config = dict(
    experts_per_token=3,
    activation='clamped_swiglu',
    router_score='softmax',
    balance_loss=0.000542,
    vocab_size=4096,
    tie_embeddings=False,
    init='normal',
    init_std_qkv=0.0212,
    init_std_down=0.00362,
    lr=0.00406,
    beta2=0.95,
    warmup_steps=200,
    schedule='wsd',
    seq_len=256,
    dataset='wikipedia_en',
)
Below are experts of layer 3 (counted from 0) of a mixture-of-experts language model. Rows are named router (the router's row for the expert), gate (a neuron's input weights, with its number), up (a neuron's input weights, with its number), down (a neuron's output weights, with its number) and show model dimensions 112-167. Each number is 128 + 24 x the weight over its row's rms, rounded and kept within 0 to 255.
Before each expert's rows: "gets" lists some tokens that make up at least twice as much of what it gets as of all text; "mostly gets" lists some tokens that are sent to it at least half of the time. This comes from a sample of Wikipedia text that the model never trained on. Tokens count by the router's weight.

# expert 13
gets: " in", ")", " |", ":", "\"", " In"
mostly gets: " in", ")", " In", "In", " March", " November"
router [138 177 133 154  88 141 120 104 205 145 113 137 128 158 108 153 137 182 171 140 149 150 157 139 151 112 119 119 130 125  70 146 118 147 112 115 195 202 173 108 109 121 137  93 105 134 131 132 148  97 162 116 133 138 130 117]
gate76 [103 113 124 125 130 168 122 101 120 133 115 142 140  91 141 113 181 141 116 119 129 134 141 160 132 135 120 163 107 162 169 162 132  88 105 113 146 154 165 167 115 136 135 120 143 125 113 181  95 137 148 134 143 112 150 113]
up76 [163 114  84 119 114 155 136 140 147 135 135 114  89 128 143 123 123 120 120  92 137 152 106 160 114 157 143 112 137 138 140 184 110  96 110  82 168 155 152 112 113 127 125 164 138 140 195 161 103 131 126 109 149 119 141  98]
down76 [150 157  82 145 117 125 123 171 105 150 125 123  84 103 166 169 108 127 131 148 129 181 142 138 116 113 137 181 155  93 149 156 124  98  61  89 117 131 111  76 102  77 115 121 111 161 128 115 118 108 123 114 142  85 129 155]
gate77 [128 131 146 178 146 166 149 125 114 111 139 146 161 120 124 128 163  98 152 115 107  98 144 148 115 149 143 152 118 147 116 150 170 169 120 136 211 111 121 124 143 123 139  59 117 140 192 140  84  91 114 119 132 155 146 136]
up77 [124 150 105 151  69 113 154 142 132 159  83 141 154 123  99 147 120 101 157 119 151 109 154 108 113 134 115 148 120 127 125  92 174 146 144 126 125 130 130  62 119 117 149 115 110 160 134 123  54  71 104 136 134 164 141 145]
down77 [132 161 114 138 168 156  99 136 120 159 158  97 138  82 152  91 133 132 134 150 114 160 130 121 120 134 158 122 110 142 125  96 119 121 181 101 132 126  99 109 141 134 114 120  99 144 104 112 113 129 112 126 136  87 136 160]
gate78 [150 120 133 152 135 150  97  96 136 161 139 154 122 136  44 154 147  92 167 146 125 120 134 128 120 139 129 109 128 108 116 156  79 133 122  79 180 145 172 141 120 130 188  85 149 123 100 120 160 147 150 109 133  78 145 142]
up78 [117 138 129 129 154 136 102  98 137 159 113 132 116 129  73 160 138 142 169 138 162 144 120 176 130 108 142 147 143 143 152 130  81 146 105  72 163 133 119 108 116 130 179  78 139 131 137 110 179 116 137 153 133  98 126 137]
down78 [118 180 153 132 106 117 103 119 156 109 177 138 123 136 167 122 135 102  92 136 180 146 137 129 107 103  81 143  99  96 132 127 148 125 117 180 160  60 117 138 145 112 124 146 114 176 115 127 118 139 127 121 156 176  72 113]
gate79 [120 130 130 147  91 120 127 118 135 130 112 144 118 158 135 177 110  95 157  93 115 138 178 151 143 121 134  79 137 101 124 142 109 103 108 167 156 142 122 120 129 100 131 107 118 126 147 115 112 113 119 117 103  82 137 144]
up79 [ 99 146 119 140  83 103 105 116 114 134 115 149  99 128 149 126 133  95 142 118 109 102 132 141 146 125 118 118 126 108 122 163  97 104  94 155 146 166 120 124 113 122 152 100  94 129 172 116 128 108 116 112 127  67 123 146]
down79 [128 151 128  92 156 128 160 156 144  93 103 112 154 119 107 102 135 150  67 135 164 119 120 113 113 142 111 133 143 143  82 142 140 121 129 148 127 147 114 158 162 137 183 156  97 105  75 127 137 127 116 125 111 142 168 111]
gate80 [124 166 122 128 116 122 121  55 179 113 131 165 156 161 134 117 132 147 102 134 172 183 157 126  87 125 118  97 165 114 145 151 137 122 166 171 118 115 113 162 155 165 173 133 124  96 139 150 102 122 106 146 116  89 128 147]
up80 [114 129 146 131 105 151 100 114 157 128 131 121 141 125 123 129 116 113  89 116 177 147  76 133 128 157 152 109 145 165 120 122 152 131 138 148 155 141 109 143 144 145 124 137 139 137 123 143 119 116 145 152 164 100 138 130]
down80 [127 116 180 148 100 139 114 148 131 120 110 150 125 119 164 141 102 155 130  87  77 118 132 170 146 126 175 168 129 145 130 139 143  64 140 130 103 148 125 126 136 137 100 113 137  90 100 109 107 104 133 107 103 149 130 108]
gate81 [133 122 118 141 101 144 150 109 103 110 126  98 136 124 105 144  97 156 112 118  97 122 132 141 114 118 168 150 154 141 130 136 140 132 111 135 124 172 152 121 150 139 174 135 117 130 158 108 156 129 119 160 133 127 127  87]
up81 [139 118 102 170 151 126 139 117 129 132 141 116 143 126 150 155  95 157 103 125  76 126 129 150 108  92 171 127 155 157 129 110 139 135 103 144 139 153 156  89 148 145 148 124 125 129 150 120 140  97 117 133 130 120 130 103]
down81 [123 114 101 109 120 109 110 113 123 136 110 120 190  90 165 132 120  92 132 118 149 112 104 112  86 136 128 142 102 123 142 143 173 118 146 110  87 118 125 143 125  91  98 119 135 167 153 102  94 178 124 107 162  69 139 105]
gate82 [136 111 114 139 112 110 133 171 127 103 120  64 121 136 143 158 183 133 152 105 123 182 132 138 149 111 170 122  93 139 140 118 117 130 147  91 122 124 165 131 135 113 125 149 147 122 152 144 153 108 156 151 158 102 139 113]
up82 [150 111 145 150  98  88 136 167 140 104  97 106 119 175 147 133 161 132 132 105 147 146 138 161 111 139 133  89 134 116 162 106 119 128 130  97 136 144 149 114 132 101 135 145 141  84 151 132 160 120 131 154 119  83 148 154]
down82 [102 143 188 138 140 147 146 130 121 151 129 150 149 122 115 143  94 103 138 158 136 106 136 105 104  98 120 127 123 150 134 104 145 142 125 122 143 130 142 139  98 109 132  62 122 126 102 105 111 114 102 146 108 137  87 125]
gate83 [117 119 111 168 110 111 161 162 105 159  96  94 111 104  81 137 170 120 120 149 139 146 129 167 133 149 127  97 102 148  99 130 128 113 129 153 112 140 153 145 117 128 157 125 163 148 136 124 152  95 163 128 106 151 136 127]
up83 [131  95 137 153 117 149 141 124 105 127  91  94 104  79  88 127 160 164 102 134  99 126 111 150 136 139 174 107 126 147 110 123 148 127 125 147 114 129 146 143 136 125 138 146 152 136 137 109 153 117 141 122 138 147 129 124]
down83 [136  98 130 122 124  97 168 162 173 118  98 127 105 138 108 130 111 156 136  85 122 108 135 167 143 127 128 167 146 143 122 100  98 156 134 129 158 109 158 157 135 112 107 148 147 143 131 186 141 138 118 158 164 114 110 104]
gate84 [141  99 119 138 117 107 133 133 118 140 120 157  94  64 165 135 138 158 161 135 134  94 127 151 130 157 147  95 103  88 146 122 160 151 104 107 170 133 117 132  91 147  93 143 169 116 111 171 115 123 137 112 109 136 128 172]
up84 [138 117 119  73 124  86 115 162 149 139 120 165 111 136 150 132 138 186 107 125 144  89 129 170 119 152 120 115 109  98 126  74 139 170 122 123 153 139 152 146  88 146  77 114 152  89 144 106 165 134 185 149 143 160 161 115]
down84 [148 177 132 136 107 132 155 146 107 108 149 145 154 142 141 130 147 116 122 140  98 109 108 105 133 116  92 111 134 137 139 137 120 108  73 142 188 117 112 184  85 132 107 139 145 105 101 117 112 112 127 109 141 112  80 133]
gate85 [101 132 145 138 148 138  69  97 138  96 160 165 115 147  92 137 139 148 153  95 166 167 145 153 107 106 111  99 136 145  89 127 101 137  95 105 124 174 108 109 147  93 143 110 119 138 121 119 107 104 144 160  99 127 125 161]
up85 [123 151 117 131 155 145 144  88 131 139 154 128 125 149 143 131 154 149 137  72  99 159 144 163 113 153  89 141 147 105 135  94 185 109 168 137 168 125 103 138 139 148  84 111 117  73 154 146 143 113 109 131  75 144 110 119]
down85 [183 170  75 130  96 115 140 157 119  91 129 126 117 132 138 120 140 120  92 138 159 160 125  80 152 195 124 154 135  93 107 121 148 131 124 107  76 123 122 114 167 107 140 169 148 102 152  98 170 120 100 102  94  81 110 109]
gate86 [154 124 121  99 136 165 117 110 140 133  74 116 118 198  86 167 167 104 166 130  84 128 139 107 129 144  96 124 128 125  98 116 134 136 138 133 126 101 177 118  85 133 131 135 123 132 112 167 136 115 131 149 102 122 124 156]
up86 [164 151 102 123 121 166 102  90 114 147 114 139 116 153 124 160 154 111 147 115 128 114 144 132 101 124 108 133 130 131 144 128 107  84  83 138 108 102 157 152  52 107 127 156  88 128 123 151 140 131 161 114 118 141 140 173]
down86 [ 97 124 128 151  99 144 146  76 114  82 166 128 137 136 105 138 129 156  95 115 125  74 101 105 120 107 133 134 133 104  94 128  92  95 146  95  94 160 147 134 161 105 163 147 145 104  87 105 140 118 156 113 112 121 136 138]
gate87 [111 136 119 106 160 146 112  96 177 157 158 141 117 152 127 163  63 213 110  95 131 150 115 129 143 159 135 173 129  93 131 121 110 160 107 150 125 129 102 101 169 145 132 128 166 178 105 113 103 120 132 143 142 141 102 141]
up87 [155 165 123 109 133 114 119 100 143 144 157 137 131 137 110 135  91 168 108 129 127 179 122 105 144 182 134 183 132 121 120 145 138 109  77 152 130 142 145 114 147 124 154 153 152 135 103  94 106 123 146 147 113 141 125 147]
down87 [139 120 116 130  99 108 163 123 108 133 148 121 144 148 151 128 127 136 148  92  93 152 122 103 156 174 131 136 146 122 141 157 109 120 119 112 167 131 138 185 140 106 139  50 139 133 126 119 162  73 117 113 103 132 106 128]
gate88 [112 124 103 107 118 113  82 105 105 142 108 120 108 111  98 118 130 158 146 155 180 164 154 162 147 119 140 104 139 157 139 161 121 140 167 124 172  98 142  76 117 120 105  90 128 133 141 164 146 104 177 142 132 142 158 133]
up88 [ 86 138  97 115 118 115  81 126  96 152 133 161 112 121 115 122 125 165 167 114 195 154 141 156 146 133 142 112 130 161 161 203 126 133 167 115 163 120 126  95 122 126  96  83 134 134 155 152 138 113 164 131 131 120 133 156]
down88 [116 125 131 119 168 149 147 115 147  99 139 112 123 183 145 139 155 167 115 119 196  90  99 127 119 105 147 165 118 132 147 136 147 129 143 149  91 117 179 116 140 142 121  91 107 139 124 112 162 110 151 113 152 154 113 113]
gate89 [113 139 125 155 106 174 137 137 117 127 128 154 110 166  87 135 127 149 122 128 118 167 129 149  81  94 131 148  90 112 151  64 143 155 102 100 111 132 142 121 202 133 123 159 133 136 112 113 142 122 128  94 116 119 135 151]
up89 [100 151 144 117 106 132 137 128 124 130 109 149 139 136  90 133 137 171 143 130 117 157 138 121 128 100 127 119  78 129 135  93 156 155  99 109 131 158 132 161 167 103 113 148  89 135  97 102 124 148 100 116 152 132 150 149]
down89 [ 71 126 148 136 152 139 129 103 126 153 154 127 134  88 138 168 117 123 124 145 117 111 114  75 114 138 153 160 137 125  98 111 154  85 134 101 161 104 143  93  76 141 123 145 110 161 141 151 118 153 147 120 159 165 125 152]
gate90 [182 189 153 129 129 166 138 132 156 130 134 119 153 129  59 114 109 176  80 130 139 129 122 115 136 140 125 115 184 142  85 106 109 159 146 149 107 176 190 122 146 140 158 109  89 130 134 142 128  97 129 125 164 111 130 157]
up90 [141 148 157 119 127 138 127 110 138 157 149 137 161 115  68 138  87 164 119  89 144 135  82  98 139 120 149 125 184 160 121 100 109 146 125 126  97 138 176 137 105 125 134 122 110 118 141 144 125 122  90 137 148 102 137 143]
down90 [143  92 144 125 141 123 129 124 167 195 197 156 103 111 148 144 144 138 141 117 127 130 162 122 125 125  93 161 109 148 142 134 130 121 153  95 165 156 132 150 121 122 136 129 136  85 152 120 185 135 119 116 121 107 127 151]
gate91 [ 73 113 166 135 101 133 105 156 144 129 167 150 126 143 102 139 111 126 157  98 152 150 140 141 124 109 143 136 125 194 149 142 137 136 136 138 133 147 118 101 109  77 141 134 131 146 149 134 148 138 123 116 159 115 146 114]
up91 [115 127 178 166 102 142 135 178 142 132 168 142 104 117 123 131 123 137 158 100 161 132 139 109 115 100 134 122 135 166 168 176 177 107 141 142 124 116 125 106  88  84 126 122 156 132 129 118 178 157 131 125 166 104 144 110]
down91 [182 111 187 173 116 159 137 200 106 124  95  97  99 118 161 127 141 107 122 128 166 141 165 165 121 102 124 130 108 121 134 191  99 154 117 122 127 147 116 157 123 104 134 174 152 108 137 149 125 165 130  71 154 130 126  89]
gate92 [144 167 124 134 108 163 133 137  96 141 144 147 152 105 122 169 138 115 141 134 104  99 145 102 128 120  88 152  88 152 111 155 125 157 124 126 145 105 134 105 139 147 120 117 150 120 140 170 148 137 175 169 147 140 143  94]
up92 [142 166 122 113 103 102 135 103 113 181 103 146 147 140 132 143 117  96 133 129 120 129 117  92 138 138 116 160 124 155 109 141 158 100 101 121 164 130 106 118  87 120 121 131 126 135 114 160 142 142 143 166 142 141 137  83]
down92 [128 101 173 100 115 133 115 103 156 127 127  85 117 158 155  92 166  96 109 117 135 117 173 104 133 103 135 175 142 125 134 107 119  96  85 134 118 132 130 105  99  96  95 138 148  83 145 149 139 145 115  93 124 176  81 170]
gate93 [139 122 157 115 104 132 103 125 128 123 122 100 184 114 100 198  93 139  86 126 151 108 137 116 129 181 136 117 137 132 137 143 161 110 149 162 169 103  93 129  88 159 143  90 129 181 125 129 185 162 134  74 129 127 137 122]
up93 [128 136 131 120 103 128 104 123 145 113 125 118 175 114  98 188 119 135  88 118 130 124 111 109 125 168 147 122 142 112 112 120 147  94 131 139 139 123  55 111 112 156 141 104 128 150 114 137 195 138 135  91 132 111 125 106]
down93 [145 143 135 116 124 155 117 104  87  74 149 109 124 131  63 118 113  93 111 153  75 131 133 121 130  97 198 117 142 109 161 124 117 118  96  78 142  79 132 134 169 151 126 106 113 143 130 111 149 117  91 124 166 108 145  86]
gate94 [ 93 164 108 145 119  91 154 123 129  89 128 139 150  80 117  97 136  97 187 127 171 151 145 116 150 116 113  82 144 129 132 134 168 132 122 153 143 145 145 130 158 106 118 149  94 164 149 112 150  98 175 149  96 158 132 147]
up94 [114 145 101 130 144 126 144 102 142  90 129 151 173  85  97  99 109 114 183 121 141 160 158 136 161 134 141  49 138 137 107 128 108 125 128 141 162 130 167 139 130 113 114 140  97 148 171 100 168  90 163 160 123 151 109 165]
down94 [148  84  80 140 121 137 146 171  71 122 144 126 168 137 121 147 113 104 163 123 137 109 138 160 106 100  97 113 119 122 103 124 110 105 111 142 128 132 133 110 138 138 153 161 117 121 139 130 132 139 104 122 125 138 117 160]